python train.py --n_empty_slots=24 --n_head=3 --tie_embeddings=false --lr=0.000285 --lr_mult_up=0.74
Below are experts of layer 7 (counted from 0) of a mixture-of-experts language model. Rows are named router (the router's row for the expert), gate (a neuron's input weights, with its number), up (a neuron's input weights, with its number), down (a neuron's output weights, with its number) and show model dimensions 128-255. Each number is 200 + 20 x the weight over its row's rms, rounded and kept within 0 to 999.
Before each expert's rows: a language model's description of what the expert responds to. This comes from a sample of Wikipedia text that the model never trained on.

# expert 35
Coordinates and measurement units. Numbers, unit symbols and hemisphere letters in coordinates, areas and statistics, such as N, m, km, sq, ′, and degree digits.
router,178,196,183,190,226,201,197,219,207,209,188,196,221,183,207,196,230,172,205,195,195,209,166,205,212,208,186,210,180,177,190,196,200,213,163,161,224,189,221,201,213,199,228,209,224,170,225,197,193,156,191,215,231,184,212,221,208,189,202,200,189,223,176,197,198,201,213,202,201,213,178,190,223,215,150,203,181,197,181,171,171,225,207,208,201,178,182,196,164,204,195,179,165,235,197,192,183,218,235,217,197,186,198,212,203,205,175,196,191,200,154,196,211,226,193,188,195,202,218,228,198,227,190,146,173,222,193,170
gate0,191,241,187,229,209,192,204,204,231,198,171,210,202,207,202,218,183,175,211,182,172,236,187,195,211,238,193,205,193,202,191,172,180,232,202,165,203,204,221,188,219,223,164,246,195,219,222,208,195,184,188,210,191,206,218,215,210,223,205,231,218,166,190,183,188,223,201,163,219,184,181,178,200,192,189,216,235,170,211,184,170,190,199,200,207,178,173,210,200,197,199,158,196,229,227,217,189,230,229,272,205,226,187,169,188,164,159,188,202,189,191,223,218,196,222,190,183,195,192,194,205,193,179,212,198,220,194,166
up0,186,188,202,191,175,201,211,243,193,195,183,224,207,214,207,189,244,192,202,184,191,205,169,193,210,225,148,191,217,207,218,212,186,231,214,214,206,206,182,172,206,218,210,221,238,199,229,239,222,183,216,192,184,225,178,190,223,203,208,216,207,185,237,244,203,171,199,189,219,215,227,208,196,228,196,220,210,193,219,184,215,233,194,194,205,165,203,193,185,195,224,194,205,245,201,221,187,200,202,240,189,215,177,173,232,207,198,169,220,194,210,215,221,194,188,196,187,175,195,203,177,210,173,206,174,205,233,210
down0,197,219,183,168,151,195,210,185,178,197,230,208,185,168,164,176,184,199,204,232,219,163,216,180,190,169,225,208,212,185,205,200,215,177,211,180,187,176,213,211,199,228,206,212,202,162,209,185,197,206,234,209,204,216,174,177,165,183,200,219,228,209,168,168,214,190,194,215,182,159,199,194,180,212,213,203,222,186,202,223,194,178,194,210,220,211,229,202,193,196,207,206,217,176,218,197,177,169,157,182,241,158,210,210,196,219,218,219,218,209,201,199,215,199,167,226,208,217,194,208,196,216,186,174,182,202,175,225

# expert 42
Of and colons. The preposition of after nouns, such as monastery of, seat of, and colons after field labels in lists, such as Born:, Lead:.
router,195,209,199,180,196,182,222,171,217,136,191,200,221,217,222,202,234,187,188,133,215,213,203,206,207,228,189,189,192,217,244,179,182,230,206,203,226,195,208,184,189,239,183,191,208,199,236,176,218,195,170,191,211,184,197,194,197,187,176,239,209,238,203,210,210,180,224,222,188,202,180,173,202,219,223,188,185,184,205,221,184,199,189,211,190,210,224,201,194,200,210,223,200,210,215,187,204,191,193,178,196,171,190,194,210,212,178,206,197,200,199,181,215,188,211,205,231,198,205,195,178,222,182,205,191,228,204,240
gate0,147,206,193,191,220,213,193,208,224,198,191,222,212,191,203,206,216,188,205,196,186,183,219,227,183,222,203,188,209,177,181,208,172,216,196,185,234,197,162,205,211,189,189,247,221,192,179,182,204,193,222,250,203,175,211,188,175,182,206,223,169,202,205,190,230,202,213,201,245,225,240,248,178,159,196,188,198,195,211,192,184,200,181,173,190,192,201,203,225,223,203,208,185,195,214,219,212,184,234,216,216,170,178,201,202,218,203,206,177,181,194,204,201,194,167,196,166,229,186,170,186,198,206,196,160,183,194,215
up0,179,174,219,190,181,208,232,186,200,211,189,218,246,184,169,213,202,215,210,193,220,209,196,184,207,205,190,218,224,199,204,190,214,204,213,213,196,170,214,220,202,199,225,194,187,209,198,197,198,193,196,205,234,208,205,209,220,196,208,156,207,266,214,224,186,220,202,185,172,180,221,166,199,223,204,219,201,207,181,210,225,193,216,203,198,211,198,190,166,212,215,197,226,199,201,199,189,200,182,198,183,224,237,194,195,229,180,240,217,180,256,187,201,212,242,199,204,226,228,239,247,224,208,202,216,217,165,145
down0,196,153,195,187,214,178,145,207,211,204,210,167,221,213,152,221,233,199,183,198,231,198,191,189,202,192,187,158,173,204,188,220,241,185,225,176,206,199,237,208,203,219,217,201,187,234,267,201,220,220,215,222,182,191,224,183,196,192,207,203,207,177,214,180,179,173,200,215,178,207,212,162,201,220,175,185,205,210,189,189,232,217,198,199,193,179,217,185,196,180,202,206,204,209,205,199,184,221,226,212,205,208,159,212,193,202,207,197,234,211,206,210,233,206,216,200,206,209,212,197,211,202,207,235,215,219,213,182

# expert 27
Word endings, line breaks. Final pieces of words, especially of foreign names, and line breaks after sentences ending sections, such as Almed-a, Itur-bi-de, Brian-za.
router,242,162,189,200,181,182,206,216,183,164,172,192,192,186,177,208,193,209,231,182,161,194,218,195,193,193,208,215,173,192,169,237,176,226,156,180,192,174,195,195,218,216,200,253,204,204,223,193,198,191,195,210,247,230,203,153,188,216,193,214,205,217,193,198,190,198,229,206,213,209,200,222,204,199,182,198,220,179,186,202,234,191,191,199,179,184,169,186,193,214,178,222,197,172,170,209,197,169,205,198,222,190,217,168,192,183,208,220,170,195,164,173,200,190,210,202,203,163,196,196,240,188,164,204,217,203,178,190
gate0,196,200,226,196,211,190,231,198,183,215,199,183,204,210,237,231,198,192,214,196,225,198,234,212,221,176,185,183,220,217,137,238,150,207,186,191,167,196,202,183,215,195,200,172,206,213,231,204,192,187,174,228,189,198,171,191,205,212,207,206,224,193,216,215,203,247,175,165,188,220,221,213,204,209,213,201,202,206,230,165,190,186,213,183,159,213,155,199,201,188,171,216,191,230,218,202,207,194,216,211,200,193,189,226,198,205,212,177,179,217,197,173,189,195,209,210,161,206,210,186,213,204,204,184,177,205,193,202
up0,199,195,225,205,221,212,215,177,212,217,204,217,211,226,182,220,212,215,203,208,187,176,205,217,214,201,174,209,191,195,188,199,243,201,149,209,215,221,209,218,183,205,171,196,194,238,207,229,234,196,210,200,195,195,194,212,189,238,153,208,172,213,257,207,209,170,203,222,200,223,198,196,182,201,198,190,177,195,229,193,189,200,173,220,184,187,223,200,188,222,174,213,218,243,169,185,183,139,200,209,196,178,207,230,184,181,156,215,230,210,191,163,202,193,199,195,241,194,177,234,230,189,205,208,212,199,195,192
down0,191,187,218,200,204,189,186,196,202,189,180,183,189,194,202,189,195,178,202,190,226,206,207,216,191,202,188,243,171,229,189,204,193,220,194,232,207,156,221,206,226,205,201,192,201,197,173,180,196,212,197,209,178,198,184,211,224,195,202,212,202,216,193,179,190,196,182,217,126,200,187,184,176,222,186,205,187,145,194,198,180,196,219,222,222,198,205,210,211,217,197,191,228,243,192,199,225,191,221,183,200,192,161,222,216,182,201,179,186,154,205,197,192,204,194,192,203,186,212,227,203,215,182,230,208,167,201,208

# expert 19
Numbers in table cells. Numeric values inside table cells and stat rows, such as ranks, goals, points and totals, like 4, 26, 65, 1.
router,221,224,184,209,210,204,212,205,214,195,213,219,144,210,181,211,204,159,199,226,173,223,191,179,192,158,185,177,223,195,195,184,198,215,189,214,172,201,182,225,174,214,241,203,210,204,207,211,228,226,207,186,180,225,237,213,218,214,229,218,189,197,203,197,210,217,193,196,231,220,200,172,193,227,229,171,238,225,164,209,214,218,229,227,199,197,225,238,232,209,220,210,186,174,182,210,195,178,172,166,196,203,190,201,200,200,201,183,163,176,191,213,177,182,195,179,219,202,231,190,188,208,166,238,215,207,197,202
gate0,212,186,214,217,174,169,195,139,194,216,219,211,201,203,169,208,174,194,217,214,183,202,208,182,182,209,239,189,198,198,241,202,201,199,153,191,211,170,235,213,209,167,205,187,182,214,193,203,208,211,204,233,208,194,224,203,202,200,205,210,207,187,182,197,172,204,205,201,184,189,186,197,168,199,226,181,206,213,193,261,196,230,220,186,245,161,191,213,193,183,183,188,224,201,236,209,211,204,225,200,212,209,195,187,215,184,182,236,208,199,177,193,241,173,206,223,196,200,196,185,147,200,167,172,218,184,196,216
up0,224,194,250,196,166,169,181,167,210,203,217,196,195,210,161,176,169,194,199,207,198,197,206,179,241,236,235,193,206,207,215,200,234,158,178,221,231,173,216,202,180,169,186,181,195,216,140,189,213,202,247,223,227,191,233,161,200,225,238,227,212,180,203,173,204,200,232,213,219,173,159,192,165,194,192,198,200,203,199,205,203,190,249,187,213,187,198,204,199,229,221,210,196,157,191,217,232,183,192,216,199,174,202,217,187,213,181,219,200,183,198,210,232,208,190,209,185,201,200,201,165,199,191,197,217,161,177,214
down0,210,212,211,195,212,225,165,197,212,212,194,215,157,208,189,178,181,174,178,224,200,187,201,195,220,197,211,179,230,217,196,159,201,203,204,171,176,186,193,219,216,189,213,217,225,160,213,214,229,193,207,212,211,198,191,199,233,212,224,192,200,205,212,184,229,192,171,188,235,178,203,185,225,169,184,194,211,179,192,193,171,195,208,169,192,191,198,171,189,192,215,179,189,180,195,233,205,197,189,197,236,203,200,185,174,205,185,214,218,139,235,213,206,234,179,212,213,193,225,207,240,169,235,196,183,223,211,206

# expert 43
Kinship and relation nouns. Nouns after the, a or his naming kinship or a relationship to something, such as son, daughter, part, father, death, followed by of.
router,188,204,207,187,245,194,203,196,234,187,240,183,203,200,207,222,209,237,186,212,174,189,170,196,197,179,199,198,204,179,205,206,189,232,216,217,204,200,198,223,212,197,183,224,220,208,229,203,210,208,198,179,194,169,197,193,204,173,227,182,196,198,178,208,196,153,183,182,230,236,211,182,211,224,142,180,180,197,188,197,202,194,216,204,205,212,179,186,203,188,210,177,189,222,201,218,242,167,221,203,203,208,192,160,206,197,223,169,239,210,194,211,215,180,226,172,221,217,184,232,189,233,196,194,182,236,202,181
gate0,240,203,205,232,197,157,239,192,255,186,208,159,199,193,186,204,213,216,210,213,176,198,197,201,233,191,191,187,231,191,202,232,192,183,206,209,200,200,193,183,194,212,172,215,193,242,195,185,215,184,210,147,206,205,162,207,203,197,175,188,189,199,173,240,216,187,230,236,193,205,188,179,190,213,234,243,138,204,218,187,165,185,212,182,202,178,181,223,188,181,207,187,213,200,178,216,173,193,197,222,214,176,200,191,228,199,222,220,201,177,160,211,204,163,192,238,196,207,211,226,196,197,191,184,167,211,250,208
up0,222,245,206,185,196,191,190,216,157,211,201,198,205,174,186,187,199,171,189,194,204,180,224,198,193,170,189,227,180,169,186,223,209,239,205,198,215,181,215,158,201,176,207,207,187,192,205,212,188,226,178,178,176,197,188,173,209,208,196,218,218,191,183,181,193,207,160,195,197,198,210,241,196,191,191,174,194,183,211,187,211,241,203,182,203,221,200,212,155,195,171,182,175,197,186,205,177,224,228,193,209,201,179,218,225,164,212,183,197,217,179,190,147,205,199,191,193,194,182,193,187,199,189,212,211,184,151,189
down0,192,179,205,214,212,196,215,213,207,174,176,203,203,163,205,231,177,208,239,205,227,204,184,209,195,203,184,198,205,213,174,189,238,192,185,199,227,186,220,204,196,199,154,173,226,198,222,191,209,199,218,201,201,201,202,195,215,223,194,204,238,178,188,216,209,149,161,199,217,182,200,187,207,195,194,196,225,201,235,223,260,215,142,186,236,218,186,207,207,158,211,215,185,199,215,197,205,195,182,185,196,208,188,185,198,200,171,231,186,208,204,193,206,215,209,202,182,179,192,194,222,187,206,200,200,198,219,189

# expert 32
Election results. Party names and vote terms in election articles and result tables, such as Votes, Labour, Liberal, Democratic, seats, Swing.
router,191,202,224,182,185,205,207,207,204,228,172,174,191,172,161,201,157,197,193,225,203,185,205,200,191,202,220,221,175,171,175,204,205,183,196,192,212,201,210,204,216,167,177,185,176,212,206,186,189,211,183,210,214,201,221,196,188,197,170,170,196,207,208,223,201,214,200,204,193,229,199,187,162,163,190,229,230,238,168,223,156,201,229,196,237,204,206,202,159,178,186,188,216,196,193,151,204,196,203,162,207,193,191,216,193,200,157,198,195,206,204,207,221,209,213,187,179,221,222,201,179,218,222,166,173,217,190,223
gate0,229,235,233,187,238,190,170,209,195,201,221,194,180,164,217,187,173,199,214,191,221,169,242,189,213,182,192,184,194,194,162,179,219,209,176,192,179,184,181,192,212,175,177,215,179,179,210,165,200,239,189,191,216,211,215,236,189,183,192,182,215,249,192,199,194,212,173,156,192,176,170,198,193,217,197,222,180,172,178,204,207,231,211,201,191,206,213,197,195,222,231,196,232,179,194,183,170,203,206,192,232,231,181,245,188,197,167,210,195,173,202,206,182,191,202,173,206,181,208,180,203,167,176,170,223,175,189,225
up0,157,227,203,226,196,214,192,174,212,227,182,174,183,197,193,188,207,197,165,221,189,208,237,197,209,203,204,179,218,185,183,211,212,175,191,172,168,189,211,175,195,140,181,204,156,205,201,165,188,182,201,206,207,210,235,209,183,166,179,195,211,210,218,210,195,209,172,158,224,176,210,213,219,192,176,213,189,205,195,209,186,203,189,202,188,210,168,190,209,206,167,198,180,194,177,195,184,169,178,181,207,212,199,236,171,201,188,191,199,213,207,202,173,192,176,206,206,197,181,165,171,209,200,217,137,191,205,191
down0,207,228,261,175,160,204,210,209,178,204,210,185,175,174,215,213,203,203,205,195,214,230,184,190,205,203,158,199,232,173,204,189,168,176,211,198,196,195,192,210,202,204,200,208,192,211,226,225,155,192,180,164,192,206,212,235,181,199,184,190,221,172,197,200,183,199,182,199,199,236,164,217,180,206,209,207,191,206,252,207,227,175,229,203,215,204,218,241,214,232,195,202,196,202,154,200,200,211,190,166,149,234,181,205,195,199,212,192,192,200,185,244,204,209,213,186,195,215,198,205,249,224,202,184,147,175,174,210

# expert 44
Infinitive to, modals. The infinitive marker to and subject pronouns or modals starting verb phrases, such as would, can, they, he, must.
router,214,206,207,192,207,235,189,179,162,230,171,231,196,193,196,240,212,192,232,230,231,208,190,188,211,207,228,196,193,200,187,244,188,177,207,199,198,232,217,195,231,168,196,213,216,167,188,216,197,178,210,215,193,217,216,184,202,179,201,200,201,164,234,198,191,188,206,228,197,212,192,249,186,205,177,218,157,211,198,221,182,187,191,198,192,200,201,209,199,192,170,199,204,170,197,208,205,208,219,225,204,234,196,202,176,216,192,176,205,156,201,234,199,196,157,215,188,183,154,212,215,282,192,181,202,228,177,198
gate0,191,227,190,211,223,210,214,173,200,191,198,226,228,231,150,193,189,185,171,190,183,217,184,197,203,187,213,181,203,208,188,196,207,201,177,211,189,186,183,202,202,198,238,184,190,192,199,180,147,209,194,159,196,181,207,193,210,226,196,156,186,188,202,219,194,203,213,186,199,164,236,197,198,208,194,220,182,204,193,221,180,196,179,161,185,181,226,223,196,255,201,177,199,205,202,179,198,183,197,198,229,204,176,159,195,212,219,208,214,200,186,162,221,214,165,212,208,215,161,174,208,198,185,179,195,209,206,196
up0,224,271,229,204,218,233,205,163,182,206,194,214,164,216,192,214,151,191,235,199,200,220,191,182,201,192,214,214,190,187,185,177,222,192,197,186,196,192,218,205,216,180,210,178,236,203,191,203,198,216,212,219,142,185,246,188,182,187,195,202,173,194,191,179,177,182,237,226,158,194,191,212,204,194,192,205,189,202,157,221,167,192,200,173,194,191,191,188,202,224,205,171,221,196,183,183,204,194,183,194,230,213,220,155,191,219,208,234,180,217,176,227,219,197,164,204,170,214,179,196,205,197,239,194,219,225,177,206
down0,186,233,203,189,175,189,216,216,192,186,192,204,234,180,202,208,154,220,166,235,174,197,197,213,208,201,205,194,212,209,175,250,171,214,180,240,185,216,190,202,161,179,207,162,184,197,138,200,184,216,220,224,208,209,205,201,162,211,174,183,219,201,188,167,219,190,192,206,198,179,188,192,215,205,193,209,183,186,207,191,163,195,185,198,180,183,188,214,177,198,206,190,174,220,184,217,224,210,193,200,242,196,195,187,185,216,178,192,175,239,197,174,199,231,199,187,203,183,210,239,202,226,189,193,203,181,233,194

# expert 37
Sentence-ending periods. Periods closing sentences, often after a place, name or year, plus closing == and === heading marks.
router,200,220,174,206,202,195,183,201,227,146,215,202,235,208,209,187,216,187,229,198,217,179,218,203,226,195,159,202,201,198,193,223,165,201,186,225,186,193,168,178,200,213,178,185,203,206,214,213,203,232,181,217,184,189,212,190,236,196,209,207,202,262,185,212,168,213,214,207,249,223,209,191,208,210,205,192,179,222,197,181,186,155,184,163,220,206,200,217,236,205,191,195,193,207,190,219,205,175,212,200,189,216,200,197,192,196,186,191,192,214,182,199,189,165,213,184,195,203,215,208,186,148,210,210,177,193,184,216
gate0,211,207,173,174,220,206,229,199,250,201,208,205,199,180,214,238,168,220,164,215,192,194,219,204,210,215,193,211,195,218,200,238,216,200,186,180,240,202,181,212,226,183,178,233,215,182,202,204,192,185,180,224,228,208,167,200,214,193,204,215,159,190,203,241,190,182,212,210,206,213,199,183,180,189,184,212,208,242,206,186,176,199,179,183,173,205,201,186,198,192,171,190,221,222,205,173,225,182,223,225,233,193,177,184,203,209,157,221,194,190,188,206,186,188,204,153,203,218,243,203,206,208,204,144,198,161,186,187
up0,198,200,193,205,202,219,172,168,239,189,237,230,194,186,234,236,214,191,183,172,214,204,223,221,223,189,192,204,213,215,195,182,207,191,204,189,231,186,192,185,187,192,207,205,190,185,219,179,179,226,184,158,217,220,170,184,200,214,200,201,187,227,198,264,175,201,190,193,209,194,186,201,187,202,165,173,229,214,227,188,215,210,200,201,197,186,170,170,198,234,196,198,206,186,203,166,239,191,214,206,202,222,210,167,215,236,221,228,220,200,217,209,197,242,212,209,196,185,210,152,199,206,178,190,184,191,221,159
down0,189,227,205,172,178,217,199,224,220,171,182,209,228,189,190,212,170,199,179,174,172,203,207,209,225,210,188,217,225,208,206,188,215,181,250,199,196,214,211,200,231,199,207,190,187,242,190,186,203,245,176,189,207,243,233,177,233,200,225,220,184,186,208,209,219,177,187,221,163,238,180,228,179,209,175,196,206,233,172,219,192,187,190,169,187,195,206,203,203,201,207,196,185,238,189,178,184,217,250,217,234,223,167,192,240,205,193,207,175,201,213,254,217,177,142,186,182,176,190,220,186,243,194,196,209,173,218,204

# expert 6
Headings and infobox fields. Section headings, list labels and table entries in Wikipedia structure, such as See also, Preceded, History, Born, chart countries.
router,199,210,206,210,170,181,228,192,218,186,166,201,236,183,203,198,208,202,206,207,186,192,212,188,216,223,173,165,205,201,197,165,197,206,197,197,205,177,158,205,201,215,197,185,235,180,176,240,225,189,193,166,177,201,217,195,202,196,178,197,212,189,180,211,211,225,247,208,218,225,218,209,230,222,189,200,208,216,214,190,216,258,157,216,226,209,205,196,207,167,195,190,230,209,187,178,182,176,158,208,236,229,226,185,199,225,200,202,227,165,239,201,209,202,184,203,216,217,193,223,180,166,201,222,168,215,194,187
gate0,170,182,183,222,214,205,200,191,201,220,180,234,249,221,182,194,214,234,201,211,195,202,225,202,214,222,195,193,208,194,211,203,201,222,215,186,195,159,200,213,192,183,214,217,197,186,229,203,181,171,167,159,201,170,236,222,227,166,205,207,205,198,226,203,187,191,193,201,218,224,199,207,209,174,204,193,194,193,212,229,221,210,198,189,196,224,196,211,199,199,242,169,196,219,196,196,196,209,191,192,189,234,210,215,168,227,207,235,225,195,211,193,220,162,209,195,187,216,192,212,189,195,205,197,198,209,241,194
up0,229,205,201,202,223,197,167,210,157,185,249,217,232,206,205,201,202,180,180,184,197,194,148,194,203,176,212,202,220,194,201,207,211,202,200,209,200,208,210,227,181,200,198,211,197,210,203,217,219,212,213,223,206,219,170,226,174,222,194,204,201,192,187,212,260,213,156,181,182,165,205,170,195,226,193,213,230,203,234,223,187,155,207,208,197,213,228,182,206,184,209,214,199,195,200,171,179,210,205,223,174,178,190,196,192,157,182,194,191,217,169,202,190,204,171,169,248,166,173,230,202,188,186,201,201,186,193,206
down0,208,210,181,222,199,226,179,213,190,199,190,197,238,189,192,193,187,185,210,206,205,166,177,223,164,176,182,177,192,177,220,195,169,206,153,199,207,158,218,227,191,229,189,195,195,207,189,171,224,189,196,167,207,160,200,205,204,219,224,164,200,202,224,223,221,195,171,212,219,199,197,182,216,198,213,196,189,237,183,224,201,195,231,180,210,203,196,172,212,196,211,178,186,249,178,204,194,231,204,211,161,256,206,210,203,188,157,251,203,201,215,210,197,244,226,248,202,166,202,213,198,217,205,174,212,202,195,176

# expert 33
Pieces inside split words. Word pieces continuing a word, especially plural or possessive s, ing, ed, often after hyphens or quotes, as in Twenty-sixth, ces-s-ation.
router,195,222,172,206,165,234,186,186,185,187,173,222,219,215,212,196,232,223,171,218,192,207,201,204,190,183,194,219,201,206,239,195,187,205,207,165,242,198,218,193,208,214,211,196,186,168,216,204,214,184,189,190,227,212,196,180,226,215,177,202,207,201,216,212,165,142,185,182,193,206,257,195,219,215,184,242,192,153,196,231,237,206,200,181,217,211,222,197,215,182,194,197,207,230,178,190,204,192,181,199,214,191,167,229,224,218,210,224,198,202,160,188,191,179,145,209,206,167,178,190,186,206,221,195,168,166,195,234
gate0,221,201,186,190,222,237,200,221,187,202,196,222,206,206,200,210,162,188,195,183,194,209,195,215,156,182,191,220,200,198,207,256,219,208,162,175,209,181,232,178,214,190,180,185,214,226,231,230,199,197,198,173,195,172,228,159,205,206,216,201,228,187,190,204,228,212,202,190,184,228,209,218,195,174,187,179,207,196,196,187,208,211,201,224,210,226,171,202,217,182,239,203,211,199,230,204,185,202,200,238,212,212,186,217,214,234,191,198,191,186,194,202,201,147,174,202,159,188,174,192,202,180,155,238,199,180,203,195
up0,216,223,208,203,211,192,214,201,223,194,214,226,179,196,185,200,216,193,203,185,172,221,205,175,205,234,209,215,250,202,190,178,194,161,226,232,163,220,211,188,183,193,246,193,200,218,210,183,198,178,211,187,197,196,194,166,186,217,188,208,154,198,211,210,198,231,179,186,196,151,186,188,197,231,219,210,209,222,218,206,196,204,198,216,205,203,208,206,148,185,158,196,188,184,170,222,196,163,214,181,213,184,194,185,227,172,223,177,188,235,201,205,193,242,192,208,223,202,211,178,234,178,212,203,187,165,179,175
down0,179,159,188,179,170,210,208,218,212,193,217,187,241,206,182,210,193,199,198,182,177,226,202,201,199,213,183,238,193,215,193,196,207,221,237,185,183,217,218,212,205,187,190,195,205,230,212,185,219,218,235,189,193,219,204,193,190,184,188,181,195,200,231,219,185,211,180,209,186,187,213,206,205,204,202,182,184,183,243,201,223,207,202,204,204,177,189,189,170,202,201,174,202,188,179,177,177,199,216,215,230,181,157,162,202,216,192,226,193,208,208,198,185,206,194,215,195,193,200,175,196,219,169,198,188,200,185,202

# expert 23
Country and place names. Country, state and region names ending a location phrase, often after in or a comma, such as Pakistan, Canada, States, Scotland.
router,217,192,194,191,208,185,189,188,184,188,197,214,184,180,210,161,219,165,227,214,178,214,163,254,224,203,170,200,190,218,238,196,181,178,215,220,198,181,200,165,164,213,181,212,196,211,226,221,214,197,195,221,215,202,188,192,217,217,192,245,196,195,202,190,229,182,174,181,225,208,190,200,197,235,218,180,208,200,214,198,209,185,209,201,225,217,186,203,205,240,178,229,195,200,199,236,225,196,185,190,170,194,186,190,220,169,234,206,174,214,202,200,210,232,211,178,200,209,170,206,152,216,216,192,161,216,197,188
gate0,200,158,217,189,204,229,195,193,229,230,172,227,224,175,169,167,173,235,195,169,161,216,235,188,204,213,226,212,169,211,198,195,235,201,175,192,215,171,211,195,206,225,195,178,207,194,229,199,210,200,229,225,176,206,212,202,178,179,187,201,216,211,255,192,222,216,197,218,199,196,197,220,200,206,169,213,204,219,193,204,156,199,231,193,187,199,222,219,195,220,194,204,184,206,221,216,197,198,217,248,215,212,196,190,189,183,224,174,186,213,203,194,190,190,228,211,224,188,221,249,203,175,212,227,196,199,201,207
up0,201,185,208,169,181,182,181,195,193,184,204,208,222,220,189,210,205,193,245,200,162,214,252,211,205,181,200,203,231,198,174,175,250,211,175,198,178,213,239,221,196,183,188,197,163,217,198,181,198,195,198,220,170,196,198,161,197,228,206,201,208,185,215,201,209,196,164,214,183,173,195,205,204,140,228,223,175,216,161,204,217,213,210,187,190,184,202,206,176,204,192,191,229,194,173,220,208,200,210,201,196,162,229,176,228,156,229,206,183,202,216,191,219,201,161,199,209,214,200,216,182,198,211,217,219,225,170,203
down0,234,206,214,194,190,224,199,181,190,199,199,229,200,191,222,218,222,170,170,205,242,215,152,218,195,157,160,191,207,213,199,199,200,208,187,189,169,225,200,236,187,189,179,221,191,189,221,192,255,207,184,180,208,219,193,216,212,206,187,216,192,230,220,201,211,179,182,194,203,211,167,213,206,188,228,184,200,199,176,193,214,179,225,192,197,181,228,214,226,212,196,210,216,171,232,214,221,206,226,187,232,225,189,190,204,192,213,200,201,213,197,223,179,226,216,173,130,229,198,190,189,186,168,182,177,220,199,217

# expert 20
Proper adjectives, titles. Capitalized nationality, religion and language adjectives and title words, such as Jewish, Ottoman, Catholic, Old French, Latin.
router,183,189,195,192,185,193,202,191,202,174,236,243,234,200,202,217,198,208,150,191,186,195,161,193,185,194,204,184,230,202,177,194,218,187,177,196,199,209,198,197,235,182,178,232,209,180,193,142,228,224,191,188,201,226,185,205,184,228,213,198,180,185,216,211,234,173,189,220,185,187,191,206,206,208,159,168,173,223,175,215,210,208,191,189,170,202,170,167,183,208,167,201,201,225,214,209,201,181,236,198,189,175,209,169,214,204,215,186,183,200,225,204,214,226,177,192,220,240,207,214,208,205,208,241,213,179,243,188
gate0,212,200,197,154,200,207,199,193,233,151,185,224,195,193,213,218,189,222,197,190,220,211,227,203,184,213,205,209,215,195,171,189,203,187,191,189,232,204,198,220,201,182,214,184,194,195,199,181,174,240,194,184,227,221,168,200,231,209,193,175,197,194,188,201,208,201,202,207,214,209,181,167,179,171,201,197,170,246,190,201,201,235,215,198,131,205,172,157,220,186,213,174,178,218,197,175,180,194,232,228,223,209,148,191,181,179,205,215,195,181,178,202,214,205,209,195,230,242,190,191,194,236,187,208,184,198,172,227
up0,224,220,216,233,194,220,189,213,179,195,221,184,183,193,149,186,256,186,211,223,193,192,195,200,197,229,203,174,215,179,238,216,212,218,192,191,190,209,226,186,163,248,161,198,216,198,188,202,222,177,206,159,207,182,212,216,177,192,171,185,194,190,235,183,212,213,201,208,190,191,207,212,181,251,204,215,214,162,174,209,206,199,199,216,216,195,218,231,206,218,217,219,202,195,157,177,210,155,187,219,212,209,186,214,189,218,171,187,210,218,208,207,175,193,209,197,159,185,227,226,200,157,205,208,197,214,185,225
down0,217,226,210,186,210,201,204,183,180,209,210,234,227,198,233,187,201,198,201,199,201,209,230,214,209,219,202,170,216,205,186,190,233,168,180,228,198,191,210,228,210,217,192,186,206,203,161,193,195,198,206,217,166,219,212,149,202,189,177,201,224,208,211,223,166,198,225,186,208,198,213,185,217,214,194,185,187,188,198,181,184,162,195,216,192,163,191,200,221,174,204,205,207,196,184,199,197,203,206,190,161,204,191,216,176,218,187,233,206,209,189,220,171,143,184,216,268,214,191,246,226,204,190,176,162,213,199,237

# expert 5
Mid-name word pieces. Inner and final pieces of rare foreign or unfamiliar names and terms, such as Nas-ution, Sop-with, wee-vil, Co-chin.
router,204,197,185,202,208,169,204,189,194,160,234,201,195,233,215,191,207,162,183,216,220,192,164,184,213,194,177,180,233,210,210,191,192,197,224,202,186,228,176,178,183,225,213,182,193,199,183,235,222,193,213,214,193,207,195,202,224,226,230,222,183,211,208,191,209,219,156,199,224,218,203,214,214,194,196,175,212,197,185,171,237,173,181,214,218,226,240,242,217,215,220,226,169,212,175,236,196,212,179,175,181,192,230,217,220,216,221,201,170,203,221,208,181,200,199,165,204,208,202,192,180,190,212,224,196,202,204,194
gate0,193,179,231,208,197,197,176,189,217,203,211,200,204,188,189,208,186,214,215,182,228,193,219,217,176,217,202,209,179,222,188,244,221,205,168,154,232,174,241,205,203,188,207,207,214,190,189,178,200,207,189,181,174,193,204,195,182,191,219,209,168,206,190,199,188,205,216,194,151,205,230,196,161,207,169,194,186,209,200,227,156,211,197,190,150,187,191,198,192,180,182,193,210,208,167,193,201,179,203,211,218,200,178,186,214,208,173,222,201,165,191,193,231,169,191,211,182,179,186,232,159,175,170,194,233,180,160,211
up0,206,206,232,201,193,192,174,180,184,192,219,194,241,184,193,163,189,203,218,185,195,197,167,177,247,196,172,170,210,232,169,241,190,199,230,203,193,176,211,204,180,193,212,193,189,175,171,194,211,146,177,169,219,187,204,192,205,192,171,225,224,184,261,208,197,233,200,205,201,220,185,200,200,204,192,209,227,175,193,212,188,212,221,205,189,218,202,207,232,204,191,221,171,201,176,219,218,216,183,203,234,222,168,214,197,221,191,209,184,198,206,210,208,202,218,239,206,183,223,228,181,228,200,191,218,201,167,178
down0,209,194,205,230,174,195,206,216,178,199,214,175,229,177,157,195,213,222,193,206,225,168,208,197,226,181,181,224,208,175,172,187,184,232,193,176,208,194,202,223,175,229,206,201,187,202,186,165,220,170,158,156,196,174,176,164,165,220,198,204,170,217,213,229,221,226,191,207,222,186,189,216,184,203,185,190,214,198,176,240,179,184,199,188,186,224,223,223,203,206,186,203,173,211,171,213,220,154,208,188,197,178,193,188,198,207,180,179,219,182,177,188,211,171,191,198,180,196,189,210,215,207,212,204,189,236,182,202